config.toml
router_score = "softmax"
weight_decay = 0.032
grad_clip = 1.0
train_tokens = 678900000
Below are experts of layer 6 (counted from 0) of a mixture-of-experts language model. Rows are named router (the router's row for the expert), up (a neuron's input weights, with its number) and show model dimensions 0-127. Each number is 500 + 25 x the weight over its row's rms, rounded and kept within 0 to 999. Numbers have three digits each.
After each expert's rows: a language model's description of what the expert responds to. This comes from a sample of Wikipedia text that the model never trained on.

# expert 46
router:506497513514506526522533460506495470504468530500533549506493515517534500480492496485510462510517471493559540466473497490483512496484481471503505489503507512461520444491494511511466523471495500517531458497515487514506536546487465487488466504562514502473517510529528472528499478506517497529507476511507485507507516538520464549557467502491503499481480522492435544479488491435473465483475
up0:488522477536497521495518489454454502487462474547482519502486501501441514494496478470494500451497490519483510545507537503513473493503486554516528501517482484496518525513513515487496515496568492506517468445464493470495494463479492503512470525511503480502439517520500502519457508500515533489469490514482506565541527526512552496541473487512506515505515519451500488550485502473514521487462
up1:502466506487513515484470481479501492503527496543531501522505489510483501490459541524531503531495463508514508490483457534451479583496498509545514550539543512473513531488512476480511516549481478543513487520471559505519482499504545459449502486469498491502461501489499503539492520497491504472524477469525481496535471505464491518511498503467539500515475523512498505477511516489513446498528
up2:492489478459526508528511513526504449474483549496492495502537481501492499505506485473528480482492452509551534512452490491490512509509494501501491475536532486516536481555487485500498485517505528490495505501519541511470497553506483443474545487568487499508431520517514505476486532471541490486516458493543525507499516485483476499461500502496514532502527491486494536466517560531491512524489
Description: Pieces with z, k, v, č, š, ć in Slavic, Central European or scientific words, such as Plí-š-ková, Slob-od-an, pharmac-ok-inetics.

# expert 10
router:536488533531535501527546465514515500519486509571542495493490515540530519505506508511498510525496511484498510497510469523469522496507485477510527509514502493481540488456506472519463516469459514514525482474510485495507529512504500463488462497579518469504507516541525485502501479527528498545548471478464497498490524521508457550510453501480516495493457523481475531494497451461510473479511
up0:526566478477522531475467467494505483535486528563480478512530464533494505495522502448476474429469523509491493525525484492489512496489513510495462527487479502514503516532483505472506490484518478542505486516486513553538513494509507565482511501490504457516471472491480494493499517509515519518485505503524494508483486520535506459541449499535480480491500490481476463487515553455506529526535
up1:486480488511521481496495491494503495522495494479505501450460469486505506479475482486498480477500514540496519465488477524471545547511508465535494499488521481494520502500495463482500487509506457497530526493523492513511538511450518529473473471554533549504515509464479471504515541513561465517540456489474520467516512501532504475491425555501498453498506477484493517471503467474476475486467
up2:437484511503479524461532459510527480552486460525506517522482523548471518523487495521518524523499485474501470445477506528490463502536486474531505482518458503487487514501486473434500484468535514494496506518519463503484476448458503490508484523479476507501462495464539537512527496510532484501487477457513456513486549533480494511508485480527443508476476504512510491482482521517485491500487
Description: Fragments inside foreign or unusual proper names, especially capitals, letters and diacritics, such as Maryle-b-one, Gale-š-ić, Notre D-ame.

# expert 30
router:544499509516496498501509476515497490522459526525525544487473508504532543469519500465530459515511502462514539485526487494496514483512492484502558459523483473494542498512506482504485514502473515512526454479520497509524543527492485481493467466570541487506503503541509471491485471520520493517495492456448492503466508504526473555509487504482530491480470552489473526502506484451494484441519
up0:536479533484489459466470504537497483521454519496489539460515466471491494498516464525500455499531538552509510473481482463503511462498483495458497500511498505476501499497506446521503495432484515533525465476501513486546508491484496481509475507473551509517474508501527487461510490497493459485499494525477535551473485501463529525493510485483473485472491452516541458468511521527511485509532
up1:519483501464500479498519560473496434483505471499512506481478514470511517501510465498478475496507532521502501472528515502484487504502473489531551500490532493472545493510477515497517474560494458481509449495507520504491511567531511480531488518530503508497459531496497508529484520522533477509530474482523479524474472505464497538504544530545520474493493510508501522462468575513500461481510
up2:554468481511497500464491498484507514545538547521482478525493476458549483505462508517529500483520505481473492479518514483490516513517530562529513504473475494485503520521512508466503467535505517515512535425522504526541491499497451465446467459471536501544477505503512530460468502513499523472463479495495523495498508473482500497485451495471530487490508472494454504498505490524516503469491
Description: Final pieces of place names, often Japanese or Pacific, and US states, such as Asak-us-a, Kawasak-i, California, Carolina.

# expert 11
router:499526490508556537515519462528502510521480514543538508526456519523532527464506498488510509516500489506526516514502444497468515501529478484517522483512494496505553515459518494502465502472464493516514493512511447507505518527503492498497459514555519460485515482529524477497483495529498517561540481462482481528481543523503456553528442480468533476488477505481479494507505478488519493487467
up0:489472479472518485500489492509460535502521449516527473494515483485515496452515506510504520486523502481526468517488508510541537505503480488531494493505491526492505542484527493495517477542440478555515554487474501500520470515514531537498475486461487522519520459514520478448511507571520465535488461557497481503497491472484540507514526486502475442499480520481498546488524530496512483507485
up1:471506530499503511531504468520485524516495535501512538482488524533484494556537522516544537527472493515521514519458505489459490496533533481513478521493470520466514524526535512466536535507484501504502443483499534487485489443472493494540485467504487521538516452540480490484447510487478533506527480538537538503471446502509487510517472483525500523498538515478508502491466533492499489502527
up2:475484540503497545523488495545491515465489491521491485508559497463512427509518468510511516514512488503548527512497469493503484503471529532543475466509536511505476481491518512509517484499499540478512539489511458475526520480455489517523477468498481483541532575510499495524454486464491533501478514493497456485444509514493513519508522511513483492445492489518507452465503507480520500500517
Description: Mid-word fragments inside foreign or unusual proper names, often in sports tables, such as Te-ka-at, Sta-ats-bibliothek, Di-x-on, Mel-h-em.

# expert 29
router:525501545535529500509517474517507484519500493516499505506516532536529521477494548522518499517543481480499494490520474544483510486490507490523499512552518494463520449469510487507475538474484519529518483465532500503512523508477467454504501491581506491503498529524536477513495501523522505543543465494451486513491519519531470493528487496496503495464460519502470497458506444458513446477517
up0:511472506523468513528520508489527480510512511470471505476515467451503471484511526537509460535476498490477483496519454523492503482483478541513501492517532536549500497517498539463484504529519529482481500456549522542512508443450485463457464473509523465485455509506474507506504472517449525518497456483545467512503539487538539516512489521521476496508489522491493521475531507505522518504487
up1:505426513495501513482455503511477488509485501529477482431460471492491508503499535533544508521517516562509493483494509492524509510481491493534504530502509479523497494465533465508481506501451517499472511497517476454515448441514510533500493458511534487513500538468499506518454447502486529497480519474550484525465465523488502482525520500509476505516489514507508465505448527468504496519501
up2:476509473504511431446499488513489479508515465540487508475477507495474519501490535514499490496564441524496476497491528546531535485523524511473507485484524507535490486527537441552513503446503497499507487487494478477540520483502484503502496511510486487464495507534504512457484524543474495483521476508496516486513456523510517497516517488495521544506446564487515467488482529533529505503513
Description: Word-internal pieces of place and personal names or codes in lists and tables, such as Middles-br-ough, Gly-ng-wyn, Gas-par-yan, GO-ES-18.

# expert 1
router:532502513520498491504509473521497483538481498506552551511512517520538501493498502480531477506502468472492515501534505512487507466516501493498528462533456479495514495494506492515486539473489498509533443460513498497512541506482463473481487487566515485485491516525512460500493457552551486499521473505454487527504544515550494550521502499498511463453493516497472518490495468447508478449531
up0:491506457479517502521520475509479531493480511497504473545494496507493487481456472527504511509478531481466474540529493530517511505490489490487489486509494511452485496485473486493487484427527490491498494497505464486530504529594510517517486456516491469475548493509479533493487448529546471512473533525479526521545542497541501467442514488513480500507508510505478543516516475483522479496517
up1:499523535542474515558479502487463504542519512498487436537510521539515502488508565503489491519544485506462501529541532489501441483488543484480493466500521506497532510508505474518472476479485476513530488510509496472516491524475551503486511505501502522468531503523491509494487469476530522469488533490516432470494493498513487474470498546502494511540533501474493501496498462485468546505532
up2:551523525495461498496492491493505479478494488536495512492496489505484506536509515476540485474491482539510499469498500540519526508496524530510528478520470503460472516500502481477536540551482435492505476515528523544506489525484468453495534491488525474528516525478468502516511473490541534551500501511506494539455524467517531479495546505518494477546444515512510530465485487469445498496499
Description: Middle and final pieces of proper names, mostly places and institutions, such as Himal-ay-as, Toky-o, Sandes-n-eben, plus closing brackets and table rules.

# expert 32
router:500496498498522517522553488491457487536497548501519516508492543543541511479501516481511500493497503477479529506523490497432508484504480511522528465510466481486528487475504503517468519507494507519527487449544523508512543513501447495527500507559516506485493515507495493500460495503489525543507502476436474496460499504543467545513452454464497463505503512443472498468489512486501510468498
up0:483455529535490456468500490430490515549486512509549520493482482509485499491520522510507493495470454486478505504502442482494510469511496524504519487480448484466495522487478534481504554483542521467521481487506480501468504513490526538501531498489528497496467518554460499521506481506482470541483505439484468487523498538530507505496497460495488482521450502507495497526477493473450475523506
up1:483551461547501509546457476514498468517510538532505500494441520503466491492509524460515500439496546508515526496478515504467461471523520523540534495496497511513477499521506489455509543510499469528473463512520485505530471502471508530497507495507475496513482504469500516505446530481531509464488565518468512537497505467467517493494514510503543502503509498520470467538506529481495503530533
up2:521501469490545501497481457523442556525504520474476527508511508514498487497494496530508513518524470504481475520501490526483506516499478498475488548536478496481460502498505451495501463533502473515470454531529494510557494481494507499480532520479478507524494516477503524528475505531513485439490487448475517462472505554523552516507476501483494496469492502533470467520488493490485545496435
Description: Semicolons joining list items, as in navbox lines like Interstate; US; and v; t; e;, plus and, but, or between phrases.

# expert 23
router:536501510547523507523500468506452480511467517511499513523464515519510510451471507482509449512533480494522505488484494528476504516506498476517536507521504480452539480498518463506479551505469490518510474503520509547522573524511472502516499505552549482500527498507483471527473488508509515527491492471452477524499512489512470519547507477469554495471478505478465505496463478513500485452463
up0:499500549510499471495481458510483504482501449503544513457486499511512452509506510488522541511476473491546514499542478481521509464508536530474541476485505509488455466518540496528501510505521488477517514514530476482469581509515540508503520490493497512508517517457528485464501478532502516496496536491523498519556481459493482516528474504478474454509532502449496477502476540513490478464521
up1:524464516521511464506482492495503497516507480508465493526485506527518452505527538521554505495511503460537490517448514480447509481457484457500499504499503539495554509496557496501484492519498505484498458525490496454540547516503509485472511458528497508458529486504540502491498467495531517512507492474521541514512486485519532494476460485476523497521502524453482471504544507523464439477492
up2:517513512470438539521499497501489530491506501493472489466437473449488485535498490453549534540539481527509546483482497488478504495491455506508537539465525481503485464460533493488511512478481492504498498495524479516509472525479505496468494500514475459497487519510498455553530480459506528503474499527480486479517533480537540533536477459483522498505501526517503491512472530472488532493516
Description: Letter fragments, often accented, inside foreign names and formulas, mostly in tables, such as Nové M-ě-sto, Carlos M-oy-á, C_{2}, IPA symbols.

# expert 17
router:491514498509526516519505468493495496574490544531535507498459544505526510501498508501545481489486464523503518494524502543462517514506491511504547492533497500465557488489554501520498521507497514511560457475534489510545536503459472488496496484550495469509489505533527489508508463512502500527522473438476483491460548504524496518508474467464519483495479501483480491477489461494521475483484
up0:509549475517453511477463478490494509515495494513500482479495501513505537477464527477480481532494475501494566481495460479533521511470511449489473526541519467512513490463476522534546530475488526557517513505491521484505496491533524516512509497503465490528501490471488496484491472494520536526453505522484487464534481462550513443526533486504554504503510518520485509534467498459488528510511
up1:473528498513512482508517485523468502479519562532494494498511495507508506463530501506504482485509433516514527508545540501518450530490509484507504484469478505497518496475517473514554486513496524510486518509493539497548518527534469491518451552507459497490463534565497496498523503489471528503504509495448522531446525509545510492521457527480545502518512536496530483491536515507492504490526
up2:452454524486522550469459490511519497482509522502486514466473510511511526480541490516484524498510514518487528521498483461503512501495449529501543469515514495511463527499516502464465468478488497504521455451461479516508489488490462490476450494530492516526471502502520513511448488521506503471507480452513476478476516531540490473550504472531493478482493458477510496502534476457462472463534
Description: Hyphens joining compound words and names, plus list joiners and adverb endings, as in Sino-British, Coca-Cola, middle-class, non-, and, -ically.

# expert 37
router:536514496539519530473532489506488515506503540543495470512450496550519525514470536475495480525525505499534528519492481518441541491521490476516516495512495483489518493469512466504497537483448508518526486486489453532533530527531485509513485490519554485470530508526504488509462499516518563551530499484485493548488515508537485513530482492483533497498490532460462516482458483508501503472490
up0:486495521495502446492506471487525491478501489472498488526505506512537532505536515485522502485530501531513510536461472501509485516499514449506549487441466518511532477510466456474480508519473493468512478484503500523441495469511512516487477548506536502509493490491447491488478516485489521499486481527507448504543502459510513527494492469481487445490438480519529519432518534501491485536489
up1:516480512494506529501494477518494493534536467503532517490537564488529486513517529475448545470525509517506481488479497469527549481551486509482467475511537466498474495493509479475520485544462519512502506534520500496473493511545490530473520524521494530487499476536504496511531494523540520524515507478461524508540514544514506477557481493490493550498520560497484494481505512475507533519453
up2:520510510520488527464514496490458531485494503504459523498467509565526525517526556511492478517533513511454470486517513504484491465549516510508479513520508479494538511440444474482505510473481505503506523534520469475485497449517492484523477522508516502464528463504503506484455451538502484517522470488467472476520498467541527478492496507521517493489520511482456471521497471542451495510504
Description: Words opening sentences or clauses like However, There, According, Some, When, Later, and pieces after L in quotes and prose.

# expert 26
router:505514528518510505513518468534499487517480515491533547505508537515504521488500508503531480540544494518509519469531508511482496464510500492492502479503448496489514461453507448522456546476473521505516492471546497500496552508466463469494469491541520478500493545510512469510482486541551519515492469499485482506468524533519466553522483465483507478489466513486463501447492486460509465483512
up0:492479511504488512468472453533483485483465533489514537476502493495490489467473498457517520492532472529514483512527502537493521452471477521485468511543460491462513484446514503522475521444473527531516482483479431522505456498516479493523488484491467460505494495503500471480461478510492485517547484480496537480486482517499465506518477505490514503440506485538456505508519519487491520448477
up1:533475523512474513480474559468483502479504519516488512505514514471521488537528452539507475556488494483455487491508503492491508454466514530505489459505473508491503516523538489516518519535496470494467517523512458540507471496519488484530475479523502468503466535498493516526496496524524518517499502479504462562549511495504533502456508480505503464461524482485475495522588501486502514477534
up2:506485485506489507521493543490490509481519492402459533515461483493459482489508491513500514518504485491504532519500507507504513463438516474528572461465512505490505471482498473513493541529500495484500499525520511504496534484479482481571502510450478469513513520548525510514479502454510472477516489478507503470520465509486522503538477500489523518506519511488501474533539492523530477450488
Description: Closing pieces of proper names and places, such as -ville, -bil(t), -son, -shire, and words like Stadium, County, Street, Park.

# expert 43
router:556489523544510496497507469510480505516460506552510525502481504516539522502506494504523447505511485461505551492538464493481529518500492481499530501535510502475517499489497486514476525493486492524523481487514485522503546537485476507492465491565538471479531504560533483497487485532483497551518488473474510506479523529526485558511467500476521503511451505503453527491509481443499468472497
up0:522493469485497525504538453487464500500487512523514468515493508493526543507522538497522517509513448508483500497505459462493498502552489495480486539524536521482487517524489486476558454506513510524542454480559461497449489482503483493502470518445477466460502492445501475498468473473488515487523495498524548494458496506502498497527498512499513542506517530557499540501495493488496523492517
up1:533506462487517502509481501506488525527486479504482503533480496497515559483455487524509469512519511481472540504481485470483511493544504497508500452504525513474522466548527466482511470500489549543502476483447510503489514510510522510503458525540494502536482505512544490538524442494486535540512503522490512497458483532514510528484548495447473488477527466535510474501521460486476536495530
up2:535479525502519512513482517499527477499493481540522555502469508533497473424494511477484513461535475470469496525452500499479496468469493512498486574518517515540538491517474509462514530538455511515514480506490533547494479536520473470501518509469519512492464528480532488525517512507496523566537505467494477511492515473500541502497465513502512477520485489480481478512489524491506533519490
Description: Inner pieces of Balkan, Slavic and other foreign names, like Montene-gr-o, Krasn-od-ar, Osi-j-ek, plus two-digit numbers like 06 or 03.